python train.py --n_experts=64 --balance_loss=0.00269 --norm="layernorm" --beta2=0.98 --train_tokens=1248000000
Below are experts of layer 3 (counted from 0) of a mixture-of-experts language model. Rows are named router (the router's row for the expert), down (a neuron's output weights, with its number) and show model dimensions 80-159. Each number is 128 + 24 x the weight over its row's rms, rounded and kept within 0 to 255. Numbers have three digits each.
After each expert's rows: a language model's description of what the expert responds to. This comes from a sample of Wikipedia text that the model never trained on.

# expert 53
router:110161154121094111103136086093099117135137135144088136134125093118200105098157119078131133141124079151115098169092155113147106152124122169172154158138117139145117125144097127133072092141138119120099149126079118152107160098123106104097141140
down0:153146124147095138108121138157104116123127089169148094131183133164102123132161113111148107113168107170113116104112128130152179131170109134147149126112166137182134110141132095137126153130160120155098173111148153131110104118120127148116147157
down1:110102085139127124120141112191151133138113157140131120137136138136126108113157161178112127141087132111146120126123148133135142144150136127127142151199119128063107105097156166141135129134102126168121117155112124136141114123157115119157145131
down2:155165144102124140146102096117095094130118135130156137160156134139104125107138114109133124155123142127142142079180109116161144093142140120153110066108122140160158114154159138145129124189066147141115166117115138113157103188152105174152098146
down3:139107150118157106137139125129084132145114139161137118135121169124087132152187143123136136131133161156145138154160186102156106147125099122107139105064126128131105175101096183107148130115115119129132116088147128114129102145147108123113123103
down4:111129127128109096108100178110133128110125150122161128129086135116151105163103111127149146161112131105116134086164109130131177100135179131163161120126119149137124146095110166127157086128150112181176140122124103133112122055122169112109095103
down5:113123131129144143181167128099099143143098102161097119133126130138100132108127122136134095091164126170094129098130101097155117106145122128128134113096146115144107120149126110097139110142156126093097135132092160132123100146146087122169122078
down6:115158135142095109146126116108135130126130091107183111131187132101126158144124103116144135157161110144088144109133069115132132136163146142141150151134148159183105103119132131147109083135116141155106147094092125130142091107130123146102130095
down7:148138131100102141113174165160155093160160084126106094105051108107107154125118144141135140137137144137140116072108102134136139119150146126128111135121154155105140150111133109143079086187146107166140096121162130135119101143130114109101121113
down8:171123143133163160105146103104107110086113138115173139120129101128111130106124117136071102123125159130126117117146133152150090099147143138113165159112125119135132132117089065124167085091116136101094097159091146144121090157089142141163122162
down9:152078096169090122153198126161092123118139106100103106146132098150127133113156157085090072128121183144135153095079098094134105150146158118142141081143126159151097123166130097147123088127136132077083110165162113096158116158160125068130131136
down10:122147154117137160120088142156135145122165102119143101139134168140136138134181119109098077145173132133097106139146149108144129143153151125160124128091173085099139102099166081143112171135126107107107144144117144152118143153149120140163092140
down11:098156134147099141107146094149083139114161154136145077096120116070106114110105152096146136137122108136088130137149152131136068142096179154126131149130125096105095123118134137108145090184107097165142122099111138126058105126147068140146138128
down12:121131104122095140122116141165096112082138118147132125084151155138116137097084152148149142104137132134111134138103113099087117122147132136131131142156139126143119120109156169109176133153157137124142070119106156122158075114132152148132127127
down13:129094100141106114154093130113141143131133119091046140109111105119180111103106168107107145109099115098092159098118128100107119156110111135105098103150139109108103133147136085129102136127116142103140182172159088171104109110143113115178127170
down14:193164114155162156126144135130128149139112174100162090118139166132107111145106073151137132072176155097126151073110117150144145120114140070096148121092121119110136135149129164120150071089121120123107139128108122103115117090072113136117108134
down15:144071137132167165147167126105130124147110151140141097097103108128114145109125158160153155100130112149146105111150124139152143101143146144127139137117126195191134091124159175143128115162120154118163130148126110141124164120137151114140122156
down16:104142133135163132125156133178110113141112154106134144132109102126124118121128137110143110143142121130152144097137142143076148126120073097083092122119147135170109080129107095160117104171146159167109089140109126134162144128128139114127156092
down17:175142125108169084147127148146133159145105123108113167143150130123125147148140144122156144130146151154090124108146086125115157122117133100107160111107136114093115125131126154131116115104114138108184145104141124111107134128106140128119126135
down18:137125120111110158115148113112124146137107150121127092132138140140150141121189151127109129130129149167112095104137128130135117148170143106163123140110135161151179157146102128111145153153102148101076118093160122156129120123154122145084151122
down19:109132101145140138124177163102118092102145164141165119140155141144140142149127155134122136132103177109125118183156164132111140157173079112136145137102142123086091125105147119111126160103140109104149170111145115159099116120103105122172127147
down20:137122110083160124092117135147133100156138181112143094131098130100113111100130128075132155134131126158125084141125132146122098106180180157160124159085084096131162176114135109143169142149128126132113147144132108125126134135085145138137130121
down21:150143117131101164124128105148122140143109090125096164114086136108157144145116151091131127118139150141142118090182140130137120112098098123123148164124109155093118102155176102131123136105174124158149142128130116124128103139158101130097146098
down22:161103110136105155158171124200098127118148112077148146095151090108089119111129131084096157121137110080101149155128140096141132153128117154142089125131127122123140139161129173132144115152130138124151135119126137120148151124074151107132129081
down23:097101111122138106129134132131159168158128117112101162132114154126069157110135127089113159118107125105150095100117120105117138110117159124095140116140099161120147180182131093144146140108129089123136109140156151117137058119107109112152167138
down24:076126166158106084198108054132136115143095139136122102110126122152136112136143157106143132123095133141098088139110134128134102133129138132147128101130109119096131105115133151150115139124082148176143114150102152138105159121125112087118135137
down25:161109118120128127124140152115062140145103138144140084125087156147107149173138140171083139154090143138131115126092141161114141091146093133150118147142135138115106143156114155121144089155123169127122120113115095148117140123151163130127180174
It responds to: Adverbs and verbs right after was, is, or to in running prose, such as also, not, such, referred, estimated, said.

# expert 9
router:137159117097111119121076121098122148134124153135144141101131108131091116128108165137119175136090100113134136144111135175158113106157088111137153125099140069132113126137141091110123183136131075115090123126130131112127169114104137127151106169
down0:142161102142091161124155144121141138144127136153127127093102145136129101160132138111134119147141104110113143107159168091111181148115147146140149119130103105093081161134147144098122117145126129162101127119118084143155095158141120103129164169
down1:118134106170165104131121092124144150112119126116130087136109149126109170138199141127129128131093085124083143128115120118110104152106111123139127124124127121103140170137094074126146152132109189111129150103099133123107083129128136131117130150
down2:138116111095115161119113139102162107121123147162106147121152114130116111142112099142091094139086106115156132114152146119164149144186150163118129194127152141143143127118165125095137134092085127121144124105136123162126122150126081161180110127
down3:151116130153152098080139159099156136132174177108140161152146145095086155138156138146105149132134122123148142151158159113102129124080137138096103117142108174142085158099149157145166129125159101118108137138108104095150149122162155127159128095
down4:157150095103123121164124132108149134150096159112103131157099078135149125136139148142127141099128130151138155092129110123148143112084142100169158115096149142128134136068123137119156117113140135143114141115123136147121162125165131128121150114
down5:116095177100114139127095113139165156146121098158096103134122142139141137183085112145150141119092116143146181117096119129126093097162160116177141085157129153094127139141141153121131127159116099158149133128160137118146161112142157131096175088
down6:109151171158142109169157168132118133171109114166163138150142112145137098143122142171095101124131149137128128132149097133162132176159142162108148118130110160117157116116154112171111120109076136154195143126139099114111112121116122149096113116
down7:149131137156141194120081132139119139103132098122163136099161157105090143148170158127137111074126204134128138104148129135122117140131133129138126084109113129158136087114142139133110137108136112159102139092075114151145116137131134122158176117
down8:107155115128138135141161125138111107130129101143188096103121138157132135137128121147120125138126117112124121123117124127116095148117139125149147053132129095173090137095116106130098121159111140122136188090082077113147109093144176117165133071
down9:155158141144149152110114113124125132187120169121097089117157129155051083087110161138127079108153140118113139093137141171134136152115131130137130135109137105163113111149160140131166172149166148125155136133131114144070125167141092124111084156
down10:151171163150162141121136128150131138154134176123136134149146162173136133139161129092116127150103147133154136182125112124122146143101199100103151100175149115158120139120124101129103155071154125130157115121117099132121133165131140124152151144
down11:137154141132120128135131108103135118129085157133087129120148140125104126117160135147091129125138118128089134116133122143136124111092139131122105161104188090117152135174139134116142116186136089142150117101140136176149139106136134115144130141
down12:183142131131112121129132133118117101111106122143101131128106178123166112138147118143129102115166156091127167120099127156110084161134108132097143111158126125178158130165152101123161107127177173138097101132122201176116169149164123102105159162
down13:143141128120132156131129096146115123123123115110115110109140128146132116113143151122099125131156175131117106178123149124146114116117110126108087130150175107121175097153133087130129136156132138156096144134110122131086146128107170101131123115
down14:162164166113094128093137086119131101155165138126124093119123124149077094115143113132116083127092123134140140131165167143146139143110151136150162109118103131126144124131109121114133121134115125165141131135115145086154109117133107155102132176
down15:127094189142134126143173154109119150136088186080143114113149134133110130146102150158115106152120128128105108126170124135136140096129094122109135089117137127145140140145130153149142150152142130126150194129116120136130149110126163133153110152
down16:111121143121134144101138148132122155125129127118121131196120127076163129107149092123102143119131131149120094123119119142095131137107122093092107164100104100123141119095147091127145147098146086119097140133176169098120112109128162143114131144
down17:110155130152150122082119132127175169140146100125151148116124119174109111099063089109146139091131139120156134163098115112128109145153121165147171120132146111107149115115090147140096109152144129130104105062116106168104083159146110151106151170
down18:137145119168108158148130119116156142153152127087124109155148142168104103171110182131136149092139189144110126128160160159112121093140086109115161096158154156174085131117126114111091117120146119107107115106099093110095142140152103151139190148
down19:088134121135165091100066111132159097116136103134091125143139154117097126106145155154131107123132080120114122087135127130139159103121159146178105169141156120146160118147117176105089121089158135097123118110134091132148146126106119139153143091
down20:117056153126082136167122135106115112123158108135159112112165126143130106141089130098145136156126123154143115133130142104115113149146073074126092080159149121139140192082135157120124129108156091124149127104144150149102095125157124124147175129
down21:107135123117097116104157151120180131120165142115098123120126116108131172147165146144135121119144154114106132139119104135111147117124171186073179136153112134118115109140152143131108140100065138147130110099122119114157115147121141119138145140
down22:107063123131125135133059093123124118154121109141095147181140120075162132102117155136130130124124113127161174157140085144111138140135119138098151165114111142082120124087092097126145126160116167148124122157130144116155103139144131144111077128
down23:135154153144106131133095124172124143155126103162124118140187082131164130148080091112175120157106129138112131083132130114126113111094115131137168143107146155165104126113140164146117136147135121094141124160122133149126149113159129094093092142
down24:136121146154112163117132146127090112138110142129112108138144102093135096118111113152127105095117177127163159161113163094098123104165145138109112136136107149105113129141129112118095144117124114141124131107128157123112141157155119120150111147
down25:129100122152093114156161121089143089098104104163115166183121121104145148133117087139126155132119089149135127160145111118143173105125109128111162070138086117128124128117129114100144081148124121135162135138120156094126111115124151150132111122
It responds to: First piece of proper names, capitals or given names, after separators like pipes, commas, colons, or parentheses, e.g. D-AIFA, Si(actro), Jimmy, Chris.

# expert 15
router:131127120128157112072110167120128106146123141128102124135131114096134082100096108123152117138121128112092126119128164118140146115101106144127153166118137140151137142141138122145099085122136154149128139144101143118148163112148125100104107109
down0:158158161168142152131144103112148128090131139077151119156157080127172132151172120176109114130175137141125135095150135123139125150156089150148077165157093108142141128096161136116109112161129117133111155134120123203150141167126103120128140166
down1:144120175133103195127146131156168154137122112141106161101136105150148113123173095151140154156159141133104119135157082112099128067127167169143128121105151169150151165131155138114137122123120152160110145100130106085088123089112108112149125128
down2:093142149043121116111122090134125090115091111175162135129080143147103104130101137159135088183131154153107178131096109118133121127186177103129168111118154162146092131123109122141101077139128100150147093128142117121138121149111086132109180125
down3:128138152174140140166124118107150110139141092092125100155103102172143088108130099134129102155133173121123152137099109127135136107109146149134162168151146062096120102157150143123098105086138101118120122128143118132078131096099115122131122129
down4:163134123123107132153126121111110116148170148133127096148144117126142121131141150131109139145142124128125139110153145145096123129119060144205183165147120116135127088081147101139149162141138128190159110197101109179148126143118124132100122142
down5:137110097121126097135134135130087106122096128130137106150167125107093145124169124125098096120149191105136145126109145151127091125114100097107112102067138165121108151179114121062133147098131109165127133113137115125122137131098137114096127216
down6:153136096124155158159122143130123117122121134122129170085153114148093153152090125120107158102199083119124152139124105112141126155128094152140070126075162115136144147129153124150129131152120175153124143108124100137151099107141138152143129145
down7:156123119084164158157144139139085124143139141150127117107140129134125104137117119116167115139114143163126103155082125119134156134087153147141123160120115171121108125126117151126165138090161116145088167131142075156149173125121087116094147162
down8:096102144132135088143194141134125148143127106126098121135132128150162124201110163119102124128131101137095086122112142089106138133112108134124128129105094091136119103104154125126150106180136119150144110120101143122168108129129133188113120110
down9:150155141121141109179122155107153117117119160138133133148077119177172123104168142120112113124124166112139123118117127156134094122152144143169120162142119065142130102116141150072145109163132132146158148125123155125172121128102095125165127154
down10:145156109130090124110120151100169155101105161119132122164142138133087110155139123129134106184138138143136118136159163197125126172142122122149123165148125111118135129115088166113153136145170099143149144160100127119166098131102117168123138156
down11:085149082147104108134082150110159134095147102146106153122181097072138127192129146120127134131109124157142152132144075117141175130142139105110117131137142132146148125168184087116124138143097107077118129122124100132099135142169139178145119102
down12:131140146121124111144128114163115121129108113166146156154157093110105110147116114151100121114123127131138108143140086129109152121099146170115104140136124121145112101091128129123141155102092157130096144127141154135126125115125118094139130126
down13:153109121167156097114122130125170139126143133142158144117135096129107126144141099109144125119080136088099125144153115154143120142110086119100096126128115111170130128131146143095105121100142128098158095135103111123134155138176194123123134096
down14:105114139098104122132103090121122138112153108197125187102091130117166131106141113151172179123137126149095117148083109174184123157161128051123119114173114108133153141169145072148162181114093164139123140128124133142066129113160137124122128116
down15:089162146133142119142157115141116093132137111158114143138145104159118091114118113132138118111132161083112152114118126127108102104090147111116151134127084099146141142152119128135128160157099100182099143180103070159130158079146137138153134101
down16:114112128130177103131149121142113078117165139143160136137118127141114093132131147108144135153143086092173169117163142119132122091109141101146156123152152112125140134144082128148126143133164159106152129124134116119174124129180129106148134150
down17:162172133074136124107124165129150127113115104142152099146128158153133125114132115143119170123121109093151105135137081157155124080126110128148148098141137138149124155067155095174139082123131095144145067140161102106114132136152137125118146109
down18:091074095115124110120127116072098133160116159144176158078109157127126091127151128135123132108112141117129164137161119167118124138136120099121125102129127131133123085089111068152122171141117103102104152074139130106127110133127139138137150136
down19:110085111135139131138117168121151095128136097150098129136097107148123086127092121131124095139148124136100086112146069082098116126105079108122203118148093111084119133117137114180113136173079147118112132146135137130173119132123150164143135144
down20:129139110152153078142143115140129130111164185126145131155096151094121098114173165141097136117125165141118116149133149118122159154142142106101108163127109104165136139122120109173139160096153154121149149151149151118114115121105109115126123149
down21:141111131133141114119136101106110127131138148155148142106143093143081123125125084112158106090101164115104127156096138149130152112085183100141109128127126112115130154166128149118128152107058090150135159131119137087143127115159143106140179146
down22:077159149162167158138135122141158148138109063126140144140156127114107123137135113107142155117155131097103139139111167124125111153096137099113119106144132119131093144116130131135138119118123131119092170103111151145152131096188112134102166140
down23:135124148176127130145198141142151112126124114120105126138144130141122196094111140093088134113098139117115105101126126120120152101098163110159119142176128125131129119131118104118132140130135067149142130177119141109103146075140119122130102115
down24:114131134153128097142133168119131127099174110135156126086131136111132131129114126128151178139105093143122103165131099123154165140097152159133147138141133110108127105093131119125101104136107125133138080097070158125124119101130132119142108160
down25:134124125144129133130120118156111129105185148131089155090126117103159095100068091142113115107148154124146163151109135123134086133131132124110125147167089125123061116098142123125103136140097122088154117127115076166116143183146162131178108119
It responds to: Quantifiers and common verbs after to, was, a, such as many, most, some, first, only, found, built, took, played.

# expert 60
router:144116160160117132156133151165139135137149139119130129131133109123141116119152095078126102117170117091130134127114149130136137159099125131130093162151186125092104106105107163112127092125151102184158124131171160130129127110134144098117130136
down6:129152083126143121138144124073114118156130149099112173109127092112119137141077126095152147086083092179073137128123141146124138154173140144151151133124128117133110130183075120099155128136130158096115121108135143121145081115126123155152137133
down7:133183168131151105124097151106097134106108101134162136145135112120114153165114102137091132127129163098140141129124131122162109147154155133097153088133164095133165111096095094157167089111137104113140119094137102121169108095117112137119128111
down8:111072133101107112158131147154120162126145100144152088166129122138132108146074129142112131103147107149119098123101113139128152152119116160113129121146131103135113127097124134150145068123098127117134149135124153111141143159115111121167111165
down9:127129143112095123142122151129169117127152155087136073137114123144122098115150150141141131101122141125168139126101161117113137130130142075147129120102120160100158142128173127173144148108140150124093134108139120151111128130159138143083124124
down10:149098095122097096116074123126149140115131134103133133071082127149110108174099151138140124151118154080120126129103121151139113156112169117145161108134084115148135135170090128125108119147109110135163151139135129146160112149134147174140067139
down11:120134154127165125128158125094147152123120149119142144118117096118099133098136143107122088167109110148202125170139116166144158098169138135146140121126158156136128109159119149132112120127126156134110094121117174111125103178142117064108152155
down12:106166102129139145151163122118123160142112149159092112089167108141124123170108136108132158099119118126068126136101136116101123146116128118094103131141154129128159148125118178127113122127156120116106118157112143098118094108142159109098119110
down13:066133171102136095102145179156165100113164153140098172111139115154150121127114116165152128113146118112129114087114139136141111102140148117122125144126130152096131164131137112144130122145133125122138067116184109129125133140089156128143143152
down14:137136123117145164115104158142124135157189126126111121117078114120114148124096148159098140098103178135111085144135130171108124157104172135117083141190096144147140123130095110120114137113129111119157099164168136108159175104130145126123107108
down15:125140122103076128141083100131120056079131131098100114122112128159141140146148124154110167106130092139096103094129129100124127112159141092106147134143088132074141113100087102149103145165132166124115141108116061123141144122131120116137147151
down16:090186146152120121168127116109142138172170169124151128138139120103123149099118138110081141134122113129115061088126126091096119152110098134146117151132091130110124147135097150137118131140125145123130141169159103116137192135158168155134149136
down17:130149110106098155119151140103127104154123132126072098109119144150131156119130143165171140152164164146134107155138123138149094114104135155131138122133123183114124157148135169101100119123179138133126180117113122148152086149134156164127105169
down18:106099147144163106133139120130138105104169140141133150129110114123169142122115106106168109124112112111163141110142102160083113113131088160148103136158115156100105149149119101101129126087114124106113074144097141092120145117164130136125172109
down19:153134095128114133141121079105117159126121139143112132121108132099116111115126161116104070136123115100138100146136113095142130130097087156138145112118092134128100118117096144115159114138110141152134110121120179119070108111149134138139145100
down20:138137077143137091128140116079140179078091166125132156161121121171139108074127121141132169125139120145154116109131160167089113110126114130123151128102172118160062079095147147116128164120106117136120158127145087165076139104119153169129120122
down21:114113156158149150134092102124093162138136080131130150147137118127074153120148119088148105102118148163127169117123103129112114103164162134152144143107083094109106107151138093140107126098130118076116135118127124146138115124106125112148141108
down22:116135156119131117105102105158121138133183135180169140160130135100109154132169129173172118126127101130139139153127165103117125157114125158129096115098111100147077127129129120119137147152132153139120140129132168124108207112168139133145087097
down23:158119114100093095148128143141173104130140105123095157111144138142119149095150096150073130117150131169100096079130131148134119182137138122108128077109142145145147155136095106096158149135113121097132134160158149144137130104104125142113132152
down24:140134113117154123080159165136126112149079124111117091111167100123167056119149103131125144153143118137166122105145141141118161165128084117134148055147126149075145115129120153107161121129141125118163123154130195170114163133146128129130122158
down25:143132087137138105172125157152089111124144118146121126160122119097134083159110127081135104165109153101144124167133100107138105113134075128109138110103143118147119121104151055133081118143174152123157100164113115105120131156105169157147093124
down26:139158083152148120150183135138138150141129172147106120113137133082134143148116110113118122158124114177123083111136132129070144122144130123102154096130097143080140121102118180124169132121160133144152134120156104102112162129153102114122113102
down27:099108164171138123101130107130133170139113172101120158111104102096084084139116115131138136141126118165109111136121129123092152105086141143137134137132134113095084064132146165128160159159110137132130126113154159144129107138160113132158122166
down28:108116154121130104147128087125118127167110112133105170124119154127130158108121088138150120168180103135099154134113132109183138098112134127111122148086134146113135158102109193083092137122130092112150135127120142148143130100168121119115129136
down29:120145080166128168102137116152153145079153115158142123157115109139160109120158137096118134134125089137116171124135159060137144113109125092122113127091097123062185121109097130133147123124134138104153132119120152136122083139141132152123095121
down30:144106102109099071105108100105136145120136106107150138169147175092113167110125103129115157120141110139108123135097106118130169150121119109164139172145145142139117145118150170090129103141149092104131126150116134142090128164163116144154087085
down31:175128130099144100125097116097144106165135145108128157070116102120177127083100132110137121123176094150113154125068111152135072126107185113103124151135172127134112115071155100135109109141134119146147107117126164126160118147132154112113147149
It responds to: Double line breaks and == or === markers opening wiki section headings, such as ==See also==, ===Men's===, ==Career statistics==.

# expert 43
router:142124168115134165171152123109142109127122125107120172163102126140134158145165129173109092131157167120135100072139122096116089152137115198103112148167113174139118156120117117152130125115116175121131143115111132147114125127122124137090089120
down0:133138157154098125106144117108141164146154114118173108110171098155103126168114097115108109145129125134165091126116100128151087125115161098116115144140121104122122128110143154149129132129136177140172141136138102137158105074138132123127139134
down1:137122116095159098167097112136117116086148091130120128110103157142146152151171101096136137105097088121137136115098146083122137131117135148133098138172124149124123160092123137093058134140078150136142123144134102140174153118178134139161108145
down2:118109142126060116117094141077155163121125111139140110120126141124110134138096127164135176129142160141158137104153178139106111125101147117152156101107116091123162123149080149119121141151089162115125143145183136147121100140109122131148121147
down3:116124129165128143112123138133133127134116067145142129113157130104134116150104115133103172142102117141133126155134102144117130129133111121149164163143174129122145057090134135138151120128123149123129138189126144143137141093090096148113137105
down4:114101123101158132144122185131117147173148130098143104127157112135107112154092135139154116088127146097138101090131125124131152120108096119095124164144140136143132160113136129137136129102166109089127127155135120132113143157059111130085126185
down5:120160119144110153112078063160113124102120126120120096112129115115145113146165130126133108060118134110130124162096128124103090103147128078096162154161092126152124166102102089151131100127112129127173096134132129124141144105129109157107106135
down6:176126135155151175093120129169114129155142137131097117129156121209146120167151087109130109174115162159132125161083097139144072155150156161102120145086110109123150123174124121122124159136137157140079102109134122076113131113131182148164093111
down7:150083155102135147117133125088129174131159137138145148112130139104137171147140109139141116133098170138117145127136132131178141119103115123074164149140111154087098124149117122125090102163129175137136137146152098141156063163132130115118129127
down8:090104096136139126151159147119132166120091142110124107152133098120118092137108146124128090126097087157128128173140143140142141163135147138105094123108080112099104160115124149149106102088125152134143141172152118128082124119090148099145155092
down9:109160103166135112127109117137170122105150191118134106127142126134147119153153108122145149079116131179090130151142120140118191120083159133142148102093140160129098144162127100080097163148096155112120190105092149171107116151133120120128134112
down10:144140118110125141057120105112119134131118134092135134114099118118095163142136114141178093135148147157125120095138130163096138110139107115134150140147129089117132145122131111136145136172097137116119135144110131131167163182107127154143134111
down11:127105110125115155176138150105096107119105128148114127089110114112138138160096132152119096107119118127091132124111127124137098164137095117120091141111136084089123070115109171111156135125133155119107123118149127127161135149156149114078126136
down12:142165119117142172114159114173118128158125114139103102137121112141091149161168110122135136090123096149118152148179125124132084116147159153108154175116123116099183120135108149091089164107114119126140076136146156150162122145130142109162132130
down13:120137156131160099123147126108141122171180162151124163145140124123124121132116117136133074099131113116102083114106151153136146119138152124141114128102096135101129172064134132140164125146112119099135133109149117142091116115095114112084163158
down14:109115087123130129087138113141084124127102117119084134142126146155119160118109144103128133129088132123109119120170161106109127158142141147143121146150096156158138178195151146146119160114109108104124174108094146098137109137112163147050115097
down15:154127114136133131120126181123120152107122167176115125152137185174126144091147143129146143128139145194128071173139122162116111109062175095143108139140168135135139131154104172125129118099116086142109103169119143159122091155150110127137135131
down16:156114113138156146115109176126146131102145166100080158105181094118118129110120110112130133130118132144124134134124092177122142061111102155156136138114136143104108147103137134072181165153106146118134147083146115139122122106119132165105163104
down17:130136154124142083185123140134143135145142121128134117153113120112126088155127121091134107141169098167090121110157139161075125107109092088140145142115142110123126109138148092145130148170103094080174108123135102123107138111090120163109130098
down18:134128168142121095110154120115117126084102138134119101188101112152166107166109157169108134151094155167107119161162125103127114163151121098105136130101140102156126158160141129107155145145082142103109130128110130156142109175052152112118118169
down19:140130110150132106120136140134137074161142157117132185155128143149121145110125144134141135146143106145112136087097103143145132117124188092147135147098105104140130098105143134126108109112144077110136116089168171147125110117128088138155114142
down20:130087167154174109143141130120155175140105149143136099147107131138096101129135189104161137144114147154176107111125113117089138145114134144155156141137105112157106129143140121127149109128109079138125128137131133124137143066098126144145148149
down21:126134091140073141160156132101139114136131119101149131107131165132150124156135106199121098179144176083114139115150117141110093168102137118084101094126146141118156167137155118109162146129100115150115155137140105101120128092136123165147135135
down22:147156171108126144130145112089121088158125102108156124106131142128135131119148119170129110120140092148139148154119105121134172111152133134153139132157054151154166096126120135127136060118122091146153143167089100138188130108107123164095112151
down23:121103154106106101156089115128113102125118141134129156165108110100157141155145131134112138147126119150132148120124122129153166168139120151148125101079125159125201095140103144149149120110122146152127144102140156100123117143091049164117150141
down24:115183158078086117150094163103142159114160141091109144176117128137118134149128142097135149126134158145092108137096140120160135120124134124122141104114148115125172123142157105120107139118125127132152153132148110123137094140151195117134142117
down25:113139156118164135157148056099165104126133117120153103117158140144154130120124128114174117106140109137171123136122114118112121125115114117150157138128141157127130144135153132108130146160156113163117133105098158072143131153127112149111184159
It responds to: Measurement units and location or award nouns, such as km, m, kg, kW, medal, station, Location.

# expert 59
router:143175087159108119114151143149112101133153153112140140109100087148108052136070128076144140135114135099121115107091126126095127139141105122114143124173149104120062152108157135127098128112111099132151164136093116135112122122148127147157151118
down0:129107137096156120086115136097136122153180117156160118114133111082077129099120095128169157111101130112163138134112133082132119136157150112152163106116141134143191087124094143142114169129125125104156104145131111126151106124093142125146084085
down1:144133134141143103124155139105138133158158086144087117123110172132162140129067116099117144162125145111145116145078130119174115115090142123145138191118115151133166171117136166121141062133135127148110086142173145117112126148145169129113168126
down2:169110100089145151115128125129108126182122142139129079102153117143138105112175099141111131098145125125130122096153156126155122132127086149169149126154118148159138157147134143138102045162113164147122147183141117079123115121141173143097138097
down3:116157164110149153143116127076118099150121122170102107136131135115101106140055098131159179124140133108119102114123128129145101105099129117103160152160154116126142136076111110114136117122106149093115133137130127155080101111148152125085136056
down4:079102154132118120141109125152165119108127142117128132101125158095095151097085101139137144150136163138095126157129115107098105143151179132113143154131093134089143153118139170127119131103127103141188115137133145150125114124149106171125118176
down5:133146139132142118052131112109116087132141101114158170099123150096103132134152153107131121101099112125139116119109159144117142178114165131162074145115091092119149151091138129166124119121126106151126114130109088155093125115112137072125133140
down6:143123147101153148128129122105132130151118130106124126115129130087120126100084122147142130107115116128106141117129119201099170095094111113138135096142160129132141109092144120119133116134166125080190101126134140067122157110104145163144121141
down7:131111124126080151144137172144095180113145103165114113113139133117131069101146115127095173111112088116128106144140115149102100110059107131158110133161128149145161116122172147142115093098162139125129167139161136138168133141142123155146128139
down8:147120155134132130130132120154182122132129150123115121099119122128143101169141135134151104097136143087112114110090109132141118120106151117073119108076145127149127114100126159117101125099117104148140122085126114079094102095086146144107120117
down9:157141122102117170131090117125135099106109124087132094139158147174157108155065139101130120136169150124103114120133111127099152112093144174170118131136146116182121136108109173142114115146079142085138170130123127176151149136109130183166133127
down10:151103096133122126136151084095161098137083140118107142132139166133137132085139144112119140157121104109126143133069085093086127163092111135135095172135140095129093114118112134117140117108159116110121183124129136133111177117091139076152133170
down11:092104117144095105145134123142145159106141093136178165140135114120128180121093143099114110144094172099128135149141114161117107107136133112130083113155113121138142108080122149170111172131086114131170177105168104119156105151091142154145116110
down12:133158130113072117110115156148154145091156155120160117098135126144140075108193142139093125146151156147142104114149115139158159106134130120156123116129163107106168162116154141099147093147153139139128146091120160144111125098167129154180140120
down13:135104139139120123147103127140117130102175139143123114164128184120098109140103144126094091130173140163100147112108137175080153142172191142142132147101138110108156156112142125114142143081125119103178145148132111172154105142128084119099107146
down14:147105153115083108124121112131130078136137128138154134150122127109109130126129120134067152132122116137143102145137123095110112116118153105119128114143133130110137091122114072142118113150111151125092131090132128125154112171124166113164125116
down15:110153125082107136156098156114155138117128134141099145158108094142085131089115129125151131083092150167168110119135111100094155127130138096097114165135114118117094128206123136119120104114164099153143102094081126196142112098114146101150116126
down16:131119122109145158157114174148153120106117146175132139093101179150152104159125109127160105108136139135164136098088096163127075082141156089135141158130139128111169087096133114067133098176167085108141136130126135110132128134132139126139112150
down17:110132163147160153135131117127137128130069090142133111197129098158156111132127146139091102146091127166115102133094143140164121132134156106192143143097140113156069121114123177109132122123119138136168129153126126169142123137143145107168169144
down18:100107116088104135084154148118124114141146116128180088130151135149111113109103139123158157111112111167129074132126120147149117093143159138121105136136177126089144114106098104142114152123135113145131144129122109112144115125130080172139156126
down19:148103134113087133171099133135149155140128143169116138126115140124120133126120122124124134104113131118154131108118130138082128109141088119181126139084149149163139155129149148112119133104137113123160174141178119102118160104122127092118126121
down20:136100133119152150158112132148136166149127112137148126082080128146106089149072155124114134136127141103075099152137109154176120156126127134128157130100148130113104101131126099175094114104121112129138154107128110127135099112138153160089112077
down21:109128109164120161104115108101114087090171162120176140146140163151176116136123114128129128133112161160091122150074154090109122136149178152113126156142168094105120146131131153146096144141093084107057133151096130149121130090135110106135164135
down22:158104102101077166099107109137147126131126110128121115181127110172117151129131134144189153117166127097126112120143164118126143129122164102120120141161137167140137135168115124135155109098161153153138100113113153121103139089117117125110114111
down23:181127133122127112164105103126136109128105140103103135115110115166155115103096112145123098160145121126133119131140087114177155102104112106131128135120144175143109173098135115112120102135114146120137098140131119118121147137119139124149090103
down24:163163106093120137142115080112150094126144145157100119124130146168101132148126154143108163143129148149089162127140150154142132150124138128132108138125147149160130154180139119148128147107137180182160107109109089118107114132152136128150097122
down25:138105139112133112114079095151145115153141110154131156122102155134157149143196124108135134120154181155102115162149148143131088132155129126058140163159117115119154139145126114171166186118127165129146129136150135099105119111121130123124092116
It responds to: Adjectives and participles after the or a before a noun, such as new, major, based, and born inside parentheses before birth years.